python train.py --n_layer=8 --d_model=96 --n_experts=96 --experts_per_token=2 --d_expert=64 --d_shared_expert=64 --activation="tanh_gelu" --moe_layers=[0, 1, 2, 3, 4, 5, 6, 7] --router_score="sigmoid" --normalize_top_k=false --routed_scale=1.0 --balance_loss=0.000423 --balance_bias=true --shared_expert_gate=true --init_std_router=0.0122 --lr_router=0.00127 --vocab_size=4096 --norm="rmsnorm" --norm_eps=1e-05 --tie_embeddings=false --optimizer="muon_variant" --lr=0.00939 --beta1=0.95 --grad_clip=2.0 --batch_tokens=[65536, 131072] --seq_len=512 --train_tokens=618200000 --steps=6632 --dataset="wikipedia_en"
Below are experts of layer 3 (counted from 0) of a mixture-of-experts language model. Rows are named router (the router's row for the expert), up (a neuron's input weights, with its number) and show model dimensions 0-95. Each number is 500 + 50 x the weight over its row's rms, rounded and kept within 0 to 999. Numbers have three digits each.
Before each expert's rows: a language model's description of what the expert responds to. This comes from a sample of Wikipedia text that the model never trained on.

# expert 30
What it handles: Inflectional endings, informal words. Word-final s, ing, es, et, our pieces, especially yet, your, we're in quotes, plus plurals like murals, friends, plays.
router:492486547505513450454451465452480545505482460498503485493472517541575552591483565488482476505503477489471510535589463504428469433417529464414565531379538443550487582583557527517477427500479394505502507398525523559550500433506480487569519542409443525654501529604542509555467518501584561474
up0:528577447508470447655503484513517516529531505521455451528517477561521488570548411439489492459443506400557450635550513542472517480524455506551506496414481388516530492508461617532611508514463472415550461466463506458545513452483462514531499534437514621555472517523544509490428507434585524486
up1:575555546542493511540504399401489612558521403499454459520437516530460457496431505449420439388484504485444555421517471470500488404433551475491546480495566495490475573562480485424575497427504463510408443562442497589556514525456518492474512456514483395516437486449514525540494539425553470535
up2:492461527518457496489476376440505532566540474543475587531507504479565509468406533504495566423522457481543468448550370600462424402449559518391568549371554493579595494521519470543479500519519531504415502428502478453545533459493507522582493497452476451495533510539470399516521505489483462464
up3:482514498533527505420507501392507520510464500558546527503508503560566563449496463466551510534491508385496489553547508471448463538367610533406589527498513508562478533541514529473584475511495375515447540455457447445550428417525431601554461524465413552550461486500567496583501574507513524542
up4:450437476462438556557447473528458509599496462524487510438552461504552466540488481486513455516401532587506490473540493467489505576443537448434522529454470461532435567550497486498512375386520478423549464451545551566574486516452550463483490573392418621570478489504486500550445493534559495606
up5:579548570504560501453498526380427486518522453466437568535510539559510492498478565550503530469547563506559583452592482467493450515484533537443528432426577471579507534512438547520469408444483534472474479475627488513516459452503506468579457545526447627449442520411479503540563496545564541418
up6:546563512538497442420450521477386537560574438481471446472477552574519542558441430467556593448499501535475450538542538456501491438482506456447435545539537469526560567607568558509423460541478509499518507410577487559537446458545483525531509539404492546554465506477517485544471492582426402400
up7:457466448476490479549504553462481522542466506476437468508451479465498539527478535539551395507545548428485592521603433519565453430485531455502564499552432501591499566557677528476415403516394517427534523521548534511456544499526527411514519494420500512561581513502500532493466523537476470404
up8:423484609506549391463484453497567509495520496374535474511519529506545516585482549451481473576638521467490547541468502517479488517436481584470479488525520464578420490571572580553410410505582539513497488475455468523464573509533553455554519556489491538587538502507570448540431489444541492423
up9:548466480507474482407426559482532588621578503468495495501488507493607499487494495569548482382509568418458517551621419528529458526395481562430531442476524531533511509516590574509509566499525455534455532497473437505553459489490508481583600544477484484583453531569560521561528463509457548497
up10:611657533426478522496504491389548604438513460454486508514562483474584507512463499619522460478497431435426462531551455481492453425513508459466574570448520546471557559483490571531409442414484524470465456474517543512550489417474536563557543537578504507539534504440478523555530479456500513480
up11:527442624521532501513478425493461525594482539559562530524526529524492532489453549494493463549484482523446516552492421465519594475463444487445489532495506418612444536520528484465439555607501554486530469403502461556604514503471598422598423462427446562484428571555524433465489500483485526571
up12:532459440491576543562504486458506437514427515537421554420504502572465477476632478493483528502428422525492506467471453514508550442433391445534524541583392516580492540489483503593523454439533442483581459477516468470473474435562496482553510506555369474467576496518485456579473483457502404549
up13:483534548540485452535575437511501531578498450492532587408521551516580491560472461470457474512514517569466526587483516513464489495459521480401455446580523465612464504476523526379470548540470463522447507395513481486427516507495502463575440552528499556599529513445566560480398430471542619444
up14:554543628483496363486489544545432586521457546440507462477467546596587458551471567518455507484507516484475514579573451486512467502523475402438531566400523511537474570427478464496461483459501405513462500433468548547525492476508464480500520477419477483622573479517512498542412447487534562423
up15:535469477472472411482495504543510521438459515485439607526497511504466459623510537480469463551467471523419510615527516418468472461474635475520442468462508443544497628520487508387592460518462405456532525439549518507565534501442451504556543536524498566512524492630515397521483492526489503523
up16:470468546525464423563504495476391484496526539486390568585531429512630453571418539522600498491572506550424470484573429540555537490509528513431569430471544456512423539564547455521528409510538498528503429466473484503510493502553431495523460463476413554591580535490477471495501478463532562557
up17:483463571442507380421411443464479537535551511517458566460433504489544495538519614485602414544508465485419590540484443470494479449440591535430487579514487498580523414552443452509442483522492436472476546376490548510513470501508555469471484495501472544589575498581500521538512480527439491442
up18:455470483469517488404515451404534562440458474472529494514507515589626533554479521446414529446492494484448579529556433431483478470427473478492409482597577535536465520663408502520553495464478547468498545455455541450539525493462417506527493542449493456560539508474570461452587451518553524502
up19:506456610512487478545588473423468412597527538504512455496490511490517530527463529540562413490507424551532510442567532604435516490474523567444475555580552464479466502503549471465349564447472445514456519442507493556446476493460457521580463510475364570560581500525600513521501476493526531509
up20:490476483408458496424503450480520455542478497520470527536546523547559641416453508575530481605476493494375475553435466530519507509499516503466522510499529573542475528662493440548557475515480529499512480458553581500539425448571467511474455530419476468628549466584470510523544458478548426462
up21:417448505429507516469440511450455530573560474534479392430467493590570515487549570445579525498394482518453490565467499445529459572471507512400518497462485465592511459538529548556469558519464419410558471466418506511483472456441484520510561586419509535541499480520519473529385522564552571562
up22:482525482555528432594419482496525560563513443428540468503545519499530475512512541454517503514475554519463511568506415507486474465505424517402473518438468487553509574597577539589459465541457497499549486422515620493563453521510486522528490547401429561625589544509542525614471524501520581434
up23:565534554533552423541459532467521521502502508527395560485512514514442484406414474387456564538477463559454511572543550463508469462524476525498554475415461496592554454460548485553440523559389491526536423503525473465507480540514411466579589553464532643464456539520456534518476413481515448458
up24:454607486498497460445443485541470449554515508474478439548501572482459549543465428498607509351548539460480536501431512542481466511519490483479519474492514550455490549482559585491488489493519460567450541417438515628554571406533432477563503394510473577565445551532561460479427464541559450517
up25:455479578493504547464515455525444421499456479493455515493501505476525514582504533468496441485507539500486507547482426478421439415413508403431513488565459450576437481569565508522477542481497414373509444359496545533369561460475475414544489548540465500597532501580498480473467499422539471468
up26:561494626490519435519491518506435582479525459544558507566497544523523536481574609468457529494432538595413617480492471403473513467447502568469517491407569507550570545527531461445454515445530497560577490466509518457448556452484483457524492540467452445542569488530552429534440426413529505421
up27:557397527522500463546512466516557583511525486488552529513467451521512548542518588487461520470536554468422533485547472498511521584493550505491571545471509403539503612533618563534472456538404491528514522419495440581461507566536485538410635550516414521520447590461537527512486477492622510495
up28:464505596431541530441553548523492504505462442498528428465555401487575494505494627489513482528454447478476505453457441577495575457492547482505487494435517447482574552496421520503497528613427554505419431472537509494509437578528435513535521543526480542480453555533674550611508544523523483496
up29:473482481529513507377466522477528469492554521494490431446588559522504530430556449517557499401578597477509586407520520492538462501478479561423538530486527431527487514600460606547566611435440525413478455448491508505520484460400485416548595470495535476485527487557441540492548546506436488513
up30:436514603524475477465496411518425517452548483506479508435494470507504527415515418468454442590416520552574505517511443510469553534525554495342499405543474549509537526550502450404484463451484519422499401557459532530521542466513471537421482591524568535503437496485544434518519459466596462427
up31:500512533550545389492472508557476516602501497471541533577498521593481519529377482424485527457514529546542569532517364422398540484445545502487634430418478496501531440554501544512478469465486464522537514436532510440565507437504515465499524508433452599504528447556595557449476488466439486494
up32:615352541567493527459479415483550553498404499556453452464468485469510493519449550456513528527535586509485567473419429556472469522477513473478602489499473490556469501476530483452459473459524472498492515494451557496487525506512464440478555476431434600514498601524515543682432503546554554460
up33:568519503504452518412432509530427512537524489569516526512538489480556505555488486507577507498460418496583475516502417488503441467570552442439574435418556505515550475611504413494509550524429379504531499582445607535571572461537530478560463454480472522548385497498554523473527537554565451570
up34:518490562417609428455507521512527521462568460424507526474445480492426519471505483490517472533513427464492517400521463526496507465483452558514528518427554482521409533647443462515463552465530478520466426454491531467517631545518534474608463569460432624478533508551613473481506523517524467412
up35:590490422536510476481477487482549529435499451510581333560527447504538407419495489514491543474502558475485501605480639483485453511457531482510513510487499560470501492582556487501453492523452547476547462415542494462560555578563465434543570509481442583520548588565511489536508591529589501510
up36:491574524459465513583460582466499502565528524454546440426546556552441527547543510480655480417566497450580536561493474487522524512498505493536471522433531408557447481549527467575482448557454358499485541504440393452478573411518501552453561541439424518492445489527480448472468474525514460498
up37:500470520523472531498586581464558452429533483536540476519426544590487520565519550513516490539499429512455550509497569524522431461475586571505447449518565523550484525569567419508447419469509408520458531489538512542527515498500480484520362418521459565553397591517555514403522389420489506535
up38:553422549479421517532443518493492471497520515493439445476502529488435595607533545527481524518431411510565496624567456465482499501537595521463477526575583497508419507458575495458468511505422467472499496516506529567487552472561508588533472612552450523517458494487577508424560472396574596536
up39:478456530416512468459502535507428536504460551492535550571557538569534553509473512524473608476464481523449531501534489493493479543497461531459546495433478464585588521552498590431507523554477377565610552453595478504458572452511516451532486498489458495448588501499557362497362553545468526461
up40:537446474556527474491446517530437572541508501505467428452471491536626488582511562504439552532551568400414475574580427576510485494477558525506489455473472404569480467500587588549472471471481442453520483466510526559532503443419510508514546628424513512558590456543492566467473427546478520486
up41:509437463446543433529407550515511501464548544507476522466556535575546552545561427375471444527540458568502498455576484497418467441428498478495488562385421511541462501605479502509439450447506401460589466524514524511538609396500513499517532505447483493529468558473486436517564562555509463567
up42:495592520523514482385539475483509481347580502522474524516558539519542480597602627524528504517580451545436540527413494499520470547474508607464593502505525504475505600474456531538471510499448468589542559512509516547516483514566478586504547587474420542494485603529534506491509536512444493520
up43:538547542529601458414420499450469549433605652506483471549451489575510603538485560470517461387531527492418489532616472472396509465501520482504525487396548471519490504592531504439513529497484458564531526513591496519543514463536478504494523437478503492491596511590495505550450532505491540473
up44:473529616551494478482481446464544455558520447549442541421484438540474450433450644502466502452522516546490529466497514514465486404423477540468587572408543543571471564520510442519559531542436480524432498517495516582535432469482418455513558589502440575476544496414533504539552506549534549589
up45:556417468438562482453527527533438576530492565513582504535504514513571481551417548497441450540396595490515520553505467480512497556476470469406547529462518538578517617530471584527427410486421483547535494490472468513485553387484485514526551537459488572576537520496518499468476572567633521538
up46:535460465463474576530557504594450508532472328552496496509579511566545546487609491435449510569535543595463502580600454511453471508437567491467528527505479514475471540438465561583538432488527511510447538564551573566515509422552536536464533421490498462554497564554541453491550471417501489484
up47:474511556497483549445486484474467538495496429513478520440480429535468486546566529551428438585434494425516554521516423586431412459466550465479515425527492541547505519545481520614495525428430420480385474549443574541494578554474515520516483552476459545474400524546541517518424529436459633540
up48:491467552456503496490519519467527545488547418493534530543603511580473567517450524564401526548527447422472539500512486470532429524482593509522555532441475452470556584571419561489459502454502460456445527461414546515572533523469601533541567614478438569527463508501474518522426394538518625485
up49:488559521427472577528530453502481531587432475594488430554518572572519563550524547544516488542509390510556464507468468558475542596521543477472499610532575481599532570471552493520524536446497428494545535411535480446561491407490533568525546474401477558534550461523585461560463473483564554492
up50:527478430515494395368466506413520544526447518428459514556572464538579459466546459516494522551439516476597560522494540459427507479511511551453494446367508475496469540531519574494561527459504453622508539476467493546551468483480503391464513607438574628566503498499494520505486509547528529511
up51:548496540538487484475487511492470530451519520485490450518508587394426517539598462429478640451557469480546441472489474518453513500543487452463503404402483563478409551528563467532483487501419448467547464512465486500551486557584383507516470469460499582454561549457485418579467539611545561461
up52:464487560472501507512490541488496650471539468511508511600498439510486409566518536449437475500517542470435491533553400457536437496449549521499498483435527481530557605592526532428505432496424497535535508422525610556538538498463496500485586518447453514582522531512570494626432516490522588576
up53:440553491404521516461552456480549529524535468567590545514475472447504547515499437505423433488586394432475506436477442498470493477466482497379527553482540467523576546576444548487527431437530501444508447446534460487466519441562543499504484609412439583605549544557519490546505544402472459481
up54:526512510491520483555500433423541543496431553537565588481507462529518455525537431415510491540487588404533412510497465519531583494522484453449545526441574585588386547529586508523500473437495465549422528421466489507571556538484357455495568405492546505586529493535508493532473530502496432492
up55:545447552442533407493429392453401473587605501552441464499474481550587505440554590499424494502612527468409516509593524471452458418495599538526453507467560476515425538573449580493570480502510532511461502549445460528491538495519533506474450508451432444529507445520529482442516510504544461453
up56:568453560467472486394443477537474487515516478486463608507561534508690530572488422488453511488576464517499547463531482530454424467482504496396521523501633394518512560510508473405525548385532473524510545555498478457550442494571489517518466529474470499464531531513462499588548541516454518446
up57:503517396476490492458439499443471600584483451593498416466460463512425492602463521458405620467475527514504531486515505513531458419520474555450533604473457450588568457546512513542482477502488444471504419441524526574518512562467525488491485464411442493457564536495523442452538599478555599470
up58:474469469454560442486478474449476505433511424511558457486574528523455539505534569447546497523531552433498497499547491451598522478581477531494473512530596428582576457525534487526482416507384499545488555487511485528547496561582456410401594529446516490590655525576498550513466504485547441514
up59:470583537583574481466545464577594514486496452530592494470512440519481478459470485436457496433450515501476469538399541351416448457499588498478484539437493521530487505497551497577516543536569535497486543554400458533476564476520500559528504580444477613492525546499423500522485478484428567388
up60:541519509504551488544517516425395573524473473439497556561531547486558520411527559514476539441499493557485433588462490499439459544513565440442410416495454415438536541594461492558497460456559568556522491443530502399527435436537458521568523504487444422561555548616513490516449540573492488548
up61:493485504496500512455569467459503482517533539448477566491489549520518543588547464408566501463581539556490494546510472495494439478500515539503494540459540469531508492502480400529502526571509437550541516383441417376514537527367485561598402531462533514573638451529595412511467542492509537529
up62:570547518540516469560483520426552405455537485502530586504584579492551614438466468520499477516466516501474588503553429535418443530486523418417486532460434506493413453596469472503531465442549419419433561412520561543572440550447448550505465550490501482448468517562557482549506543439526471470
up63:482538419515472454458454436490472520528544497470535511468495612524550504481478532514554516499522437474531540615478466494428502515460479509417572566460442489441593605478519442588526497459515440425523518497580526531544493494504518524523550497483485506436584461540618424546483443616591626471